From a checkpoint of a small mixture-of-experts model trained on Wikipedia.
Experts: 256 experts in each of 11 layers, 32 SwiGLU neurons an expert, 8 picks a token, a softmax router, a shared expert of 256 neurons.
Below are experts of layer 8 (counted from 0) of a mixture-of-experts language model. Rows are named router (the router's row for the expert), gate (a neuron's input weights, with its number), up (a neuron's input weights, with its number) and show model dimensions 0-191. Each number is 128 + 24 x the weight over its row's rms, rounded and kept within 0 to 255.
Before each expert's rows: a language model's description of what the expert responds to; "gets" lists some tokens that make up at least twice as much of what it gets as of all text. This comes from a sample of Wikipedia text that the model never trained on. Tokens count by the router's weight.

# expert 53
Newlines before section headings. Line breaks ending a paragraph before a new section heading, plus heading markers == and ===, as in a newline then ==Description==.
gets: "\n", "==", " ==", "===", " ===", "===="
router [115 159 147 151 142 145 107 170 163 157 150  90 103 111 107 124 169 119 124 108 134 104  95 112 101 116 140 120 116 157 139  68  70 136 115 137 119 127 161 132 147  91 142 143  92 142 122 136 140 127  96 133 176 123 173 158 161 135  79 123 119 161 131 126 105 134 133 138 112 105 158 108 142  74 131 108 123 145 104 105 146 116 146  97 104  97  99 120 130 114 133 122 115 111 135 110 132 113 165 125 165 163 113 107 162 111  94  99 124 119 118 128  88 131 158 157  59 126 148 133 114 138 115 139 111 131 144 104  93 133 103 162 133 170 151 104 126 126 149  90  98 126 156 126 152  99 103 101 111 117 105 172 107  92 127 125 125  91 117 113  98 132 162 164 121 154 143  55 106  95 130 137  87 143 122 115 126 129 115 170 133 164 138  92 117 138 158 123 153 123 123  99]
gate1 [106 140 138 143 140 170 114 158 141 110 118 127 146 139 180 137 195 102 158 153 147 141 123  91 161 141 137 156 149 108 114 111  98  91 126  93 138 154 124 162 148 144 146 139 118  95 142 106 145 139 100 134 153 115 157  99 123 128 105 148 106 136 123 115  74 118  97 140 118 141 133 137 150 138  97  98 146 130 135 151 121 158 115  85 106 128 142 122 137 176 137 153 151 159 111 162 125 139 144 123 100 164 106 134 164 122 102 151 154 131 161 152 124 138 158 139  98 209 173 121 107 146 115 100 130 129 123 155 152  88 164 166 117 128  92 112 131 131 117 140 159 103  81 114  88 139 125 101 157 173 133 106 115 153 118 101 136 111 135 118 124 115 126 108 111 137 124 125 108  78 166 141  97 135  92 159 116 161 137 178 124 152 141 139 112  74 104  94 147  99 124 116]
up1 [157 109  91 132 125 107 122 139 107 154 142 105 162 135  99 120 110 110 184 140 143 113  96 145  77 133 108 143 115 107 129 142 125 151 135 118 139 115  99 162 230 115 108 139  87 128 112 140 109 155 120 178 123  96 136 126 177 153 102 119 108 137 141  95 117 127 110 143 114 128 138 109 199 112 131 107 142 147 115 134 134 109 133 143 116 104 114 124 150 139  97 169 180 178 101 143 116 110 126 154 153 154 101 118 184  81 152 144 131 126  97 124 104 132 138 136 118 177 169 164 125 148 142 107 120 119 157 145 145 121 139 121 144 173  93  92 133 136 151 135 127 119 129 148 119  98 126  76 151 111 144 108  95 129  84  98 147 110 121 136 151 162 110 109  96 105 118 112  86 103 133 138 147 133 132 125 128 162  98 148 122 149 146 128 105 122 148 154 107 121 127 122]

# expert 24
Digits inside numbers. Leading digits and middle pieces of multi-digit numbers such as years, measurements, statistics, and catalog numbers, including thousands commas, as in 1,114 m, 1070–1154.
gets: " 18", " 17", "19", " 16", " 3", "9"
router [122 104 144 112 103  85  97 137 140 147 148 117 142 139 104 153 143 136 105 121  97 133  77  93 110 115  89 159 193 116  87  69 130 127 132 148 176 148 144 158 139  88 125  81 144 128 153 115 147 157 158 151 131 109 101 114 134 128 129  91 114  84 127 120 163 156  97 128 131 149  91 108 131 152 105 165  99 140 125 115 115 141 175 135 121 147 114 142 147 147 143 101 100 129 119 133 156 150 123 163 131 119 117 131 139 149 133 153 156 151 106  97 121 166 143 158 150  87 113  91 109 116 165 111 143 139 108 150  84 117 127 175 127 144 170 111 105  94 146  98 182 135 148 125 114 159 155  83 129 126 147 131 170 146 100 111 112  92 139 143 125  99 122 121 159 104 139 141 126 103 147 124 159  97 147 149  86 147 137  84 159 115 116  96 116 126 108 125 132 139  98 105]
gate2 [130 133 142  87 115 111 162 132 129  83 124 165 126 143 136 158  88  91 112 114 109 101 117 139 141 164 120 113  99 101 122 133 127 127 111  77  80 118 107 119 173 181 140 127 100 120  89  98 125  76 159 104 124 132 120 186 100 165 120 110 160  79 135  97 143 125 134 104 103 121 118 134 109 146 157  93 125 146 111 109 112 163  85  98 140 165 123 118 137 162 157 100 129  85 175 155 119  84 120 114 102 151 138 162 108 134 147 149 133 140 130 120 115 131 146  61 120 145 126 131 120 147  94  77 122 147 104 152 157 133 162 138  86 140 134  99 163 105 127 117 139 152 106 163 137 131 125 154 135 149 134 153 103 148 130 147 121 141 123 128 122 128 141 136 140 155  80 141 100 133 100 127  99 145  91 143 126 155 131 163 137 119  95 128  95 129 133 151 162 117 129  77]
up2 [101 121 134 126 167 105 142  80 135 114 138 118  93 119 115 136 108 130 137 166 154 132 130 125 132  77 105 166  99  89 110 130 202 186  88 121  93 126 153 139 118 114 128 136 124  99 122 140 155 149  98 148 137 129 131 122 156 111  55 124  94 127 104  98 102 118  96 103 119 152 135 124  97  94 111 156 139 102 119 112 153 135 140 138 144 124 107 125 135 105 149 134 105 100 123 125 149 129 119 139 137 168 158  94 116 116  97 125 140 119  60 108 140 145  88 100  96 106 133 150 115 102 135 138  97 131 170 115 113 130 146 149 139 143 116 107 124 148 125 104 143 105 131 160 148 118 111  98 125 105 105 134 109 136 132 121 100  98 151 149 185 102 118  98 163 121 138 156 158 137 148  88 126 142 163 161 126 126 170 149 157  75 151 131 133 131 140 134 144 149 150 204]

# expert 38
Determiners and group prepositions. Words introducing a noun phrase: the, of after group or gathering, by, and quantifiers like many, several, various, fellow.
gets: " the", " of", " by", " other", " a", " with"
router [104 111 116 128 145  91 150 119 102  94 147 137 175 114  94 111  95 129 159 159 115 114 117 113 123  92 129 142 120  82 138  62 121 124 141 110 136 157 168  75 107 131 136  99 139 120 117 128 130 130 110 133 118 108 121 106 154  91 150 107 110 122 135 131 112 125 118 135 148 109 128 112 166  99 100 162 163 101 153 140 142 128 149 127  75 124 157 133 126 105 135 173 164 118 148 160 125  69 109 138 198 119 125 120 135 143 135 118 153 118 102 113 121 165 128 129 101 108 150 101 132 134 112 125 182 120 128 111 125 135 108 111 119 124 110  93  98 149  91 148 149 145 119 181 141 125  93 144  92  87 138 131 116 150 104 110 169 159 149 151 141 109  86 170 103 135 103 131 149 153 119 162 146 151 109  99 119 120 112 152 158 103 149 129  45 111 108 152 119 111 110 121]
gate0 [123 132  98 127 108 119 126 133 104 154 133 151 134 151 163 110 156 139  96 135 136  91 114 144 131  86 146 129 142 115 137 157 124 135 165 124 144 123 165 161 146 160 146 127 126 128  97 114 125 145 127 111 173 143  93 127 150 138 145 128 123  84 151 135 135 122 117 115 161 175 113 125 158 129 144 106 108 148 134 200 118 148 120 121  88  74 127 119 201 101  89 137 158 115 134 114 174 114 110 142 136 107 150  92 115 149 130 116 135 159 147 147 120 144 162 143 145 173 132 116 139 151 119 164 151 114 120 122  82 123 145 112 162 120 119 178 129 140 137 148  96 155 109 115  96 137 140  92  94 159 159  90 146 125  98 107 144 150 124 157 125 127 162 139  84  84 120 166  77 157 162 154 142  92  83 173 129 115 170 124 131 160 144 130 130 134  84 130 137 114 145 139]
up0 [161 164  98 113 115 144 135 115 131 183 152 139 153 132 165 140 130 109 116 103  95 106 109 129 112 123 105 125 104 141 135 132 116 156 115 146 136 139 107 165 151 141 121 131 160 120 119 165 138  92 134 167 162 166 158 154 148 147 143 119 137 136 138 104  94 124 141 136 146 211 133 150 137 146 108 145 134 113 171 134 110 106 109 134 138 160 125  97 145 143  91  71 146 126 141 103 156 160 111  99 144 150 137 132 195 109 143  76 122 124  79  98 103 139 138 144 122 119  91 113 127  95 107 158 125 137 131 171 135 114 148 131 186 133 110  89 136 124 166 138 145 136 143 119 115 138 112 116 139 107 123 140 106 117 141 151 164 127 110 114 134 103 180 107 162 134 101 151 138 139 173 154 131 160 178 122 163  89 141 131 147 146  73 109 139 152 156 117 110 159 150 117]

# expert 1
Quantity and partitive nouns. Quantifiers and partitive nouns heading an of-phrase or clause in prose, such as some, most, part, remainder, that of.
gets: " one", " part", " some", " that", " all", " most"
router [117 147 151 111 152 109 158 134 114 133 114 136 136 120 152 154  81 140 170 165  85 157 108 138 138 117 104  91 131 146 124 100 107 180 160 142 111 123 145  82 117 105 157  88 131 126 140 136 150  91 130 106 122 125 147 164 117 127 146 106 117 148  94 108 123 118 152 132  95 162 142 146 108 112 121 160 152 101 149 135 132 135 110 147 130 105 119 153 116  75 129 102 140 130 143 116 120  63 126 124 145  78 163 150  83 124 150 152 111  87 136 126 138 117 168 137 127 146  85 159 146 118 124 155  97 112 134 130  84 173  99 139 103 130 189 145 168 135 125 110 155 100 179 109 102 105 145 154 117 116 117 128 147 141 107 118 128 142 166 120 143 176 122 149 121  96 103 101  80 134  97 133 158 147 135 134 125  89  79 147  91 143 108 115  98 115 137 102 128 166 148 135]
gate3 [120 134 119 139 156 128 126 151 134 156 149 168 120 131  91 190 119 105 114  84 132 121 121 143 161 147 132 121 131 118 142 141  88 126 107 135 147 110 118 121 113 131 103 131 150 110 119 136 141  90 145 132 133 114  93 130 133 128 143 143 137 137 137 110 140 145 191  93 101  95 167 192 223 121 107 120 113 144 166 138 109 140 129 117 111 200 108 184 126  75 110 171 167 163 114 106  99 112 121 122 113 143 115 133 153 164 151 113 116 111 137 115 141 115 150 156 121 183 111 103 118 117 146 141  93 108 150 114 113  95  81 151 120 137 136 109 145 168 124 117  95  98 120 104 150 147 112 122  94 125 100  92 138 147 166 120 133 143 102 126 149  97 135 145 114 132 161 148 176 131 150 116 121 136 121  98 164 133 148 146 117 150 149 146 113 133 130 111 107  97 144 154]
up3 [125 113 132 111 133 133 118 100 105 160 134 169 126 161 112 142 127 156 118 159 136 123 117 145 102 126 137 123 151  39 101 144 119 153 142 141 146 169 140 103 120 148 141 141 121 140  92 113 147 145 129 121 134  81 168 133 119 122 122 145 121 133 150  56 174 136 121 143 117 112 121 121 150 130  89 142 150 127 112  80 156 160 110 127 116 114 110 103 149  84 139 133 119 152 126 124 138 168 110 155 130 121 121  84 178 107 126 137 111 128  92 148 110 114 137 158 136 118 102 133 114 147 132 149 138 139 118 154 127 127 134  84 155 142  99 118 133  96 125 173  55 127 142 119 125 114 165 154 138 125 114 106 103 142 175 131 110 147 110 144 118  73 102  94 101 136  90 125 117 100 126 151 147 129  92 127 175  87 164 159  94 102 117 150 107 153  79 109 119  90  98 150]

# expert 17
Symbols in codes and numbers. Hyphens inside ISBN numbers, plus colons in times, currency signs, degree and prime marks within numeric strings, such as 3-927551-03, US$700, 2:37.
gets: "-", ":", "–", "/", ".", "+"
router [121 107 156 124 119 110 112 110 143 148 164 134 133 102 133 124 164 144 108 108 107 160 161 160 128 157  92 127 165 144 116 128 132 139  96 121 182 175 149 160 146 161 113 105 133 127 144 126 159  87 144  94 135 116 132  86 114 102 126 151  81 139 159 130 105 147 106 120 121 129 123 120  78 158 100 101  81  89  87 144  88 146 176 126 130 170 103 155 124 168 134 149 121 142 128 156 125 138 120 128 129 152 121 158 136 177 144 132 121 172 125 115 130 159 124 138 156 143 107 141 143 102 138 109 153 145 146 128 124 144 140 142 108 126 177 100  84 135 123 159 112 141 192 117 166 158 156 115 130 161 111 182 161 113 102  93 139  86 113  94 145 139 118 131 151 117 125 138 153 108 156  87 177  78 167 147 125 126 152 115 141 131 116 114 122 148 132 119 137 151 108 143]
gate2 [137 132 117 136 148 103 120 116 162 105  93 138 121 140 171 124 128  83 151  56 113 107 136 130 153 110  90 133 129  78 104 126 128 110 155 101 111 176 136 109 146 101 120 198 119  91 129 138  92 158  77 130 131  82 146 105 126 122 149 129  79 141  87 131  97 139 138 122 145 130 113 141  86 119 127 124 148 156 154 112 116 128 133 119 152 105 131  92 152 132 152 110 167 122 157 117 149 212 100 117 127 132 143 124 144 119 122 120 115 142  98 109 143 165 106 126  90 117 125 130 136 136 116 130 109 114 159 133 172 145  99 124  65  67 107 146 147 122 107 130  60 134 149 102 156 152 159 141 139 113 125 156  90 113 138  97 136 131 144 102 135 106 150 126 123 134 111  96 113 114 108 109  90 135 109 128 140 113 165 144 105 138 136 110 130 153 143 130 130 148 128  92]
up2 [129 161 139  83  74 124 162 130 180 116 117 141 100 156 143 108 126 148  83  97 135 127 135 165 188 142 110 128 118 130 110 122 142  78 109 109 153 165 148 157  72  87 163 132 185 126  74 114 144 125  83 121 128  85 127 128 121  88  96 136 115 123 172 136  90 135 157 148 162 127 130  93 131  83 139 151 104 153 127 142 137 146 159 125 113 170 145 129 126 100 116 135 153 106 145 129 147  93 167 147 110 124 137 101 134  96 180 115 141 157 165  98 126 130 145 158 128 117  90 178 134 112 129 110 140 125 132 111 129 114 139 118 142 134 123 145 160 138 162 156 161  93 128 119 110 124 152 125 112  86  87 134  74  96 125 123 124 110 154 139 128 118 166 139 126 141 134 103 116 107 117 115 115 137 154 119 151 129 104 143 105 121 112 127 115 140 146 147 160  84 133 107]

# expert 50
Sentence-ending periods. Periods closing sentences in biographies and narrative, often after a year or place, plus closing quotes and clause starters like although, because.
gets: ".", ").", "\".", ".\"", " but", " where"
router [101 150 148  88 127 119 157 135 119 133 165 128 101 107  81 135 159  99 119 102 121 154 138  93 101 148 155 139 157 106  98 115 122 123 157 152 116 141 154 124 107 153 115 105 103 153 153 149 121 118 129  83 116  92 155 156 128 149 153 140  97 154  79 103 131 124 141 127 163 119 149 161 167 142 127 161 158 119 156 176 151 148 156 146 141 134 150 173 158 137 150 112  91  99  98  71 104  87  97 143 169  86  89 159 146 144 100 134 126 160 142 150  76 129 145 130  94 155 145 110 137 148 124 130 137 160 129  96 147 147 118 114 148 126 102 156 121 151 111 113 145 158  91 111 115 140 158 148 131 112 141 104 144 153 134 160  99 124 106 120 137 125 158 164 116 119 157  76 108  90 156 125 119 146 143 119 128 148 144 150 109 117 128 113  82  96 168 106  88 143 102 121]
gate0 [122 158 159 130 127 155 123 106 154  91 137 114 135 156 117  78 137 116 140 132 146 136 105 122  92 143 155 100 117 131 125 152  88 130 110 141 133 155 122 168 116 153 135 163 116 108  69 126 137 145  69 114 161  98 111 110 126 158 152 138 138 144 111 134 108 140 138  73 148 126 112 137 160 127 121 122 119 121 122 129  54 107  91 125 109 123 161 120 144 113 148 128 149  87 178 143 137 184  92 164 107 142 121 133 127 124 107  95 139 134 144 115 153 163 131 135 147 143 190 122 106 137 129 167 141 112 121 121 156 158 150 159 111 136 174 146 172 153 126 102 105 131 135 132 123 113 112 141 130 144 119 126 114 113 133 128 122 178 116 142 105 124  97  93 150  88  77  83 123 129 119 102 166 122 123  98 136 134 156  95 199 126 116 136 157  76 125 107 157 145 122 142]
up0 [153 129 179 135 131  95  88 150 104  88 137 143 136 149 160  79 134 136 136 142 117 120 117 176 159 116 133 114 103 115 121 116  97 107 137  86 150 149 119 159 128 137 101 163 112  89 134 107 101 119 160 136  87 117 139 126 148 140 155 102 159  95 129 133 117 123 109 134 137 114  94 147 157 128  99 126 110 121 141 125  66 125 124 141 178 114 108 129 119 113 140 168 122 127 137 164 140 166 127 138 123 121 122 148 128 122 117 105 134 141 157 103 139 146 114 136 139 144 139 145 178  54 102 109 132 102  69 115 131 194 155 121 172 125 125 157 159 129 110 166 133 106 108 152  83 110 127 150 143 115  88 177 138 142 145 110 126 156  69 146 172 114  94 160  89 148 112 123 129 121 136 146 125 116  95 135 106 112 119 180 128 143 142  98 132 138 120 112 158 116 103 151]

# expert 63
Copula and role words. "as", "is", "was", "became" linking a subject to its role or description, plus the "-" that starts infobox lines after Occupations.
gets: " as", " a", "-", " was", " is", " became"
router [166 125 144 154  75 143  88 117 136 116 131 125 132 137 105 113 143 128 139 117 170 136  74 123 148 101 125 119 101 108 178 133 109 108 126 100 118 116 114 146 115 134 164 100 120 106  95 113 119 132 100  78 106 143 159 111 187  82 145 138 100 113 138 128 168 104 138 145 152  99 113 104 175 124 128 101  95 120 118 152 152 153 144 167 126 113 129 148 158 117 120 112 148 152 129 130 114  91  86 163 109 101 149  88 164 174 140 134 151 144 131 148 153 105  92 156  76 117 127 170 134 105 108 146 144  97 141 107 108 129 123 102 120 108 132 133 148 104  88 109 127 156 104 121 129 144 105 146 139 160 128  98 153 104 106 123 104 118 110 134 133 136 133 142  96 124 118 113 156 117 137 173  91 117 156  68 109 121 103 132  92 170 160  95 121  90 159 151 112 123 168 163]
gate0 [149 133 125 101 141 138 159 109 105 138  89 131 166 148 128 103 124 166 144 142 107 115 120  96 144 103 114 107  87 123 144 123 120  96 134 174 140 135 160 158 136  84 106 145  79 138 139 123 142 108 114 191 130 129 155 146 185  92 109 158 151 136 113 164 135 171 162 126 121 130 124 130  79 140 154 129 132 134 147 134 107 132 112  69 179 148 120 148 123 119 159 102 167 156 152 158 106 124 104 108 128 121 114 118 119 170 103 173 114 124 126 132 125 127 122 136  98 114 152 140 135 129 122 162 124 151 190 120 114 167  92 150 159 122 106  64 136 127  95 116 166 114 140 140 113 113  66 103 136 134  90 135 137 125  88  95 126 139 129 174 138 128 110 168 129 161  84 117 145 166 133 149 134 111 160 163 136 135 114 110 104 109 129 100 136 126 130 115 153 143 125 126]
up0 [169 109 121 126 125 112 147 123 136 145 131 131 143 143 118 129 148 163 145 108 143 168 126 134 140 111 137 105 141 171 152 137 130 165 130 103 153 153 116 117 144 116 111 128 112 142 116 156 107  62  91 161 114 116 115 158 109  79 139 164 110  80 144 136 112 104 141 128 140 187 100 157 132 138 123 157 136 115 209 161 186 133  97 155 126 130 160 153 143 104 137 139 134 137 148 112 121 114 117 127 125 102  90  94 125 126 159 131 131 126 167 155 120 143 112 131 108 163 101 115 138 136  93 100 158  91  97 128 138 133 120 177 125 130 112 170 110 146 102 163 121 114  96 115 150  93 155 135 124 118 131 179 155  70 125  98 166 168  93 114 123 152 120 124 160 133 160 111 137 168 159 164 115 139 144 114 146 105 131 106 115 150 111  75  88 135 145 107 139 119 127 122]

# expert 48
Stems before -ation. Word-piece stems that precede Latinate suffixes like -ation, -ated, -ism, such as mult-in-ational, fem-in-ism, un-an-imous, educ, oper, gradu.
gets: "in", "an", "un", "n", "i", "en"
router [139 140 131 140 121 151 147 139  74 109 119 171 173 169  88 122 111 132 120 106  92 112 145  94  98 103 146 132 105 111 141 120 106 153 112 173  81 143 150 150 133  98 112 155 107 137 110 138 113 157 168 158 158 100 120 187 104 131 162 183 118 104 136 135 153 129 176 135 161 114 145 124 167 118 165 123 121 128 127 127 125 120 115 134 105 101 124 135 116 104 116 156  95 159  95 142 123 149 138  87  85 130 105 150  95 159 122 129 135 106 134 132 135 141 102 126 140 161 151 119 167 119 126 122 105  98 139 165 119 155 168  76 167 146 125 146  76 119 107 152 157 109 141 163 114 100 108 115 119 166 146  97 136 129 160 149 134 164 157 123  80 144  88  87 128 133 117 138 138 125 147 114 122 106 137 135 148 167 114  84 143 129 120 128 159 139  91 118 117 143 169 106]
gate1 [102 118 105 127 120 148 138 119 173 138 103 119 156 197 122 154 176 147 152  64 100  86 147  90 116 119 164 157 140 164 140 136 130 100 136 130 112 176 168 102 140  82 132 121 111 165 102 123 132 105 146  65 109 114 171 123 163 112 145 150 132 129 137  92 130 150 123 140 104 106 149 129 149 110 149 108 132 112 130 105 155 141 156 154 145 122 123 156 100 136 122 139 120 132 149 108 179 175 113 130 124 107 119 130 133 146 102 156 133 137  95 169 119 142  92  94 115 105 123 112 138 157  92 125 126 137 149 155 153  71 170 124 103 124 119 107 137 128  75 149 149  94 165 112 167 153 119 121 115  98 130 125 126 163 109 153 112 153 134  99 113  92 112 134 154 114 143 128 141 139 115  89 162 114 136 104 112 134 129 113 143 100 121 155 126 130 120 160 152 141  71 128]
up1 [135 104 140  88  91 140 138 118 109 165 127 123 152 142 115 118 110 131 112 154 108 111 127 147 163 160 126 119  84 109 111 104 109 124  96 158 157 187 128 145 140 124 121 162 148 106 150 153 135 111 131 112 140 114 109 151 138 161 146 134 153 111 141 110 126 152 162 152 123 170 103 111 126 163  82 123 100 168 126 151 106 104 111 148  78 153 175 111 123 139 124 126 118 163 134  90 137 154 135 178 150 174 115 130 120 151 121  94 138 126 126 115 117 114 124 132 134 119 102 175 153 161 154 108 152 142 102 134 118 112  97 107 143 151 116 129  98 153 135 123 135 174 112 100 148 115 104 177 143 162 130 155 148  96 144 134 167 119 108 188  86  83 110 119  90 122  96 124 159 128 156 138 146 124 127 168 143 143 104 162 136 141 166 144 139 156 145  83 104 188 100 113]

# expert 8
Adjective endings and adjectives. Adjectives and adjective-forming word endings in descriptive prose, such as popular, important, quirky, divisive, capable, Spanish.
gets: "ed", "ic", "able", "ian", "ical", "ated"
router [100  89  95 100 140 159 148 121 117 107 107  91 148 118  99 128  89  90  88 129 131 117 164 127 134  92  89 117 119 165 153 135 113 141 133 132 116 155 128  74  76 131 159 167 109 106 142 168 123 159 150 131 118  75 147 126 137  80 126 117 113 128 117  87 129 145 110 128 125 177 165 104 132 140 136 107 144  98 122 188 137 106 117 158 106 133 138 129 139  98 114 157 134 106 110 162 149 132 130 119 148 130 143 122 116 154 129 112 112 119 152 117 102 137 127 136 123 158 138 147 109 158 144 146 126 135  84 140 144 147 138 115 144 154  97  92 100 147  90 164 146 134 127 190 142 130  99 118 118 117 141 132 115 139 128 113 111 107 138 180 148  99 101 165 108 145 157 137 155 124 124 120 114 100 149 174 160 160 100 101  79 128 169  92 125 129 110 111 131 115  66  89]
gate2 [127 125 120 120 142 133  89 120 109  86 144  64 102 140 115 185 116 115 134 110 129  99 140  94  97  96 103 106 113  97 135 142 129 141 128 145 119 133 156 105 177 137 148 160 147 158 135 111 153 124  98 143 104 136 141 159 113 151 134 153 100  85 111  96  99 130 140 102 134 171 162 120 108 121 136 126 137 105 149 163 107 130  75 158  93 151 134  84 182  88 109 111 124 143 113 136 132 137 169 129 168 135 110 135 147 126 105 108 124 134 122 108 108 140 119 144 166 152 131 106 104 190 143 109  84 185 151 120 106 118 127 126 139 186 123 103 111 130 107 125 128 117 161 146 126 134 117 125 127 129  90 141 147 117 134 145 111 139 131 145 134  79 119  88 114 161  73  91 189 149 117 122 171 118 145 153 112 127 144 126 135 115 137 104 112 155 144  87 116 161 140 108]
up2 [115 168 119 113 169  91 101 136 115 131 148 163 164 142 136 110 118 141 151  59 145 138 113 111 134 157 168 134 152 119  87 133 112  83 137  82 140 132 126 136 142 134 145 127 156 107 108 143 133  88  87 120  95 129 137 123 135  92 116 151 154 133 140 142 143 139 110 150 115 136 105 143 173  96 124 136 120 135 118 110 163 124 143 123 128  94 131  85 123 116 134 117 141 133 141 138 106 159 143 101 121 106 101 106 118 136 103 127 124 143  88 140 137 114  85  95 168  96 105 132  81 139 164 144 116  98 150 154 113 160 145 123 136 145 143 104 119 112 139 151 117  94  94 111 119 126  98 120 144 163  72 138 161 132  93 106 111 156  86 137 108 123 179 130 124 154 220 122 114 113 124 128 151 121 126 138 145 173 176 107 134 153 178  89 117 120  88 125 140 149 159 113]

# expert 31
Line breaks and prefixes. Line breaks ending list and infobox entries, plus word-start prefixes before a hyphen or stem, such as co-authored, non-executive, pre, sub, vice.
gets: "\n", " co", " Co", " non", " pre", " sub"
router [145 143  54 110 103 152 115 126 110 103 143 151 177 101 152 153  67 121 130 135 122 132 151 118 106 134 145 106 114 126 112  97 156 110 135 118 100 166 138 147 169  78 155 122 124 140 148 125 100 120 103 169 108 122  99 157 130 163  92 139  99 161 125 107 138 137 107 148 167  87 141 135 102 129 129 122 102 125 102 132 149 156 143 127 134 127 115 138 146 116 146 157 115 130 117 123 105 156 162 130 157 100 130 115  87 154 168 117 142 132 125 167 112 117 156 124 151 154  76 173 142 103 107 105 133 112 127 155 106 128  84 130 142 172 137 148  66 124  90 130 144 142 128 103 115 142 120 113 168 106 143 129 132 171  68 156 119 118  97 102  84 136 143 118 143 145 135 133 121 157 169 113 108 144  87 154 180 149 152 126 114 159  95 135 110 136 129 141 152 157 138 144]
gate0 [107 152 125 172 133 120 144  92 110 155 123 178 139 124 145 125 130 132 136 110 115 134 129 115  86 100 126 117  91 105 121 108  97  81 150 138 113  38 105  76 136 112 151 100 129 152 109 183 171 142 144 117 121 134 136 141 146 138 111 147 136 130 170 107 147 129 121 122 133 135 118 173 147  87 121 119 174 155 126 135 107 119 173 120 138  96 159 133 127 123 159 122 120 178 111 115 124 161 114 106 110 117 133 101 118 116 140  99  99 144 114 115 127 140 117 127 113 107 127 107 151 136 125 158 129 122 124 119 107 115 107 106 169 132 137 190 122  89 100  98 122 118 154 107 110 141 122 153 173 185 126 112 116 171 114 171 117 142 125 116  95 123  82 120 102 122  90  99 119 116 105  99 130 105 108  60 107 115 149 139 117 141 122 132  99  77 150 128 119 141 146 169]
up0 [129 116 150 172 150 175 136 139 148 114 129  87  82 127 128 139 141 107 125 175 156 166 111  83 139 100 135 131 126 143 131  87 117 155 123 119 156  91 141 142 137 128 147  86  86 151 135 108 131 130 132 113 136 167 162 127 142 128 147 109 143 126 128  93 123 133 136  87 130  97 156  67 129 136 154 132 167 113 167 151 152 156 121 144 130  77 117 110 124 106 145 133 153 169 143 150 156 140 116 200 125 152 106 166  85 170 135  84 141 181 120 143 123 101 144 100 153 145 122 140  87 151 126 154  94 128 122 109 112  81  98 146 147 147 142 128 114 124 116 128 103 135 126 148 106 137 137 132 119 153 158 163 117 111 137 136 148 136 135  96 137 108 160 105 147 129 163 137 185 149 124 165 133 131  70 142 170 132 118 141 124 148 151 111 116 132  93 134  93 100 101 121]

# expert 9
Table numeric cells. Numbers and signs filling cells of pipe-delimited tables in sports results, election tallies and specs, such as 67, +4.36, 48,921.
gets: " 0", "3", " 1", " 3", "1", "2"
router [115 129 121  90 110 165  99 135 125 170 155 109  92  97 113 133 109  82 126 101 143 147 128 130 126 138  94 115 160 141 150 147 120 110 150 118  96 110  97 135 143 137 101 103 132 167 149 188 142 149 133 108 160 112 145 102 148 154 118 100 146 150 134  98 159 135 113  77 125 166 122 107  94 154 141  90 142 134 137  78 171 146 133 111 156 152 118  95 140 133 129  97 116 150 160 140 140 140 105 155 132 160 146 130  97 120 149 140 160 180 166 110 141 129 141  97 118 140 130 102 153 130 120 137 147 151  89 151 124 130 141 108 120 104 170 123 150 115 141 130 115 133  83 152 102  96 153 100 187 148 132 182 133 141 122 142 111 155 116 147 109 101 126 126 146 146 149 142 114 123 118 118 145 110  85 106 134 131 136  79 109  77 134 141 144 123 113 111 185 104  59 157]
gate2 [158 105  88 146  95 141  85 171 153 115 146 130  99 132 123 128 124 110 114 114 127 103 142 131 126 136 131 111 118 148  79 110 153 146 132 123 106 103 145 122 120 109 145 120 105 131 154 162 125 114  94 111 141 119 149 121 118 163 130 127 128 157 100 106 101 128 148 107 173 125 148 108 137 126 127 178 154 136 168 104 148 129  94 172 101 114 111 109 113 138 122 153 138 187  73 143  62 112 117 154 103 151 122 115  92  97  98 152 114 137 145 111 102 128 165 137  91  87 144 120 142 158 151 117 134 153 127 172 105 107 119 115 151 154 135 106 121  71 171 132 116 116 148 143 162  83 111 149 156  94 127 131 182 130 124 143 130 121 117 143  79 135 146 125 133 143 123  99 159  84 141 110 123  89 156 145 178  78 157  94 111 147 138 133 142 145 166 108 152 119 125 143]
up2 [151 126 175 142 147  94 134  69 142 123 103 140 102 110 104 116 119 126 167 128 126 162 136 136 151  96 128 146 128 113 156  99 128 119 115 136 132 152 103 134 124 145 107 100 176 116  74 103 126 136 115 123 126 115 158  72 145 130 167 156 102 151 138 110 100  92 106 123  84 157 115 130 143 130  84 124 105 138 151 134 111 104 178 144 137 121  89 153 106 102 136 129 107 146 137  97 139 134 123 121 147 105 113 197 159 116 146  95 141 130 115 135 140 169 129 164 119 182 126 141 153 134 116  96 118 137 144 109 127 141 161 122 153  74 105 115 100 139 111 104 116 135 153 122 130 130 118 117  97 136 150 166  47 128 126 116 109 136 153  98 144 185 126 120 102 130 152 115 140 162 151 112 108 169 140 109 130 153 122 167  86 119 112 145 122  92 151 176 138 151 120  98]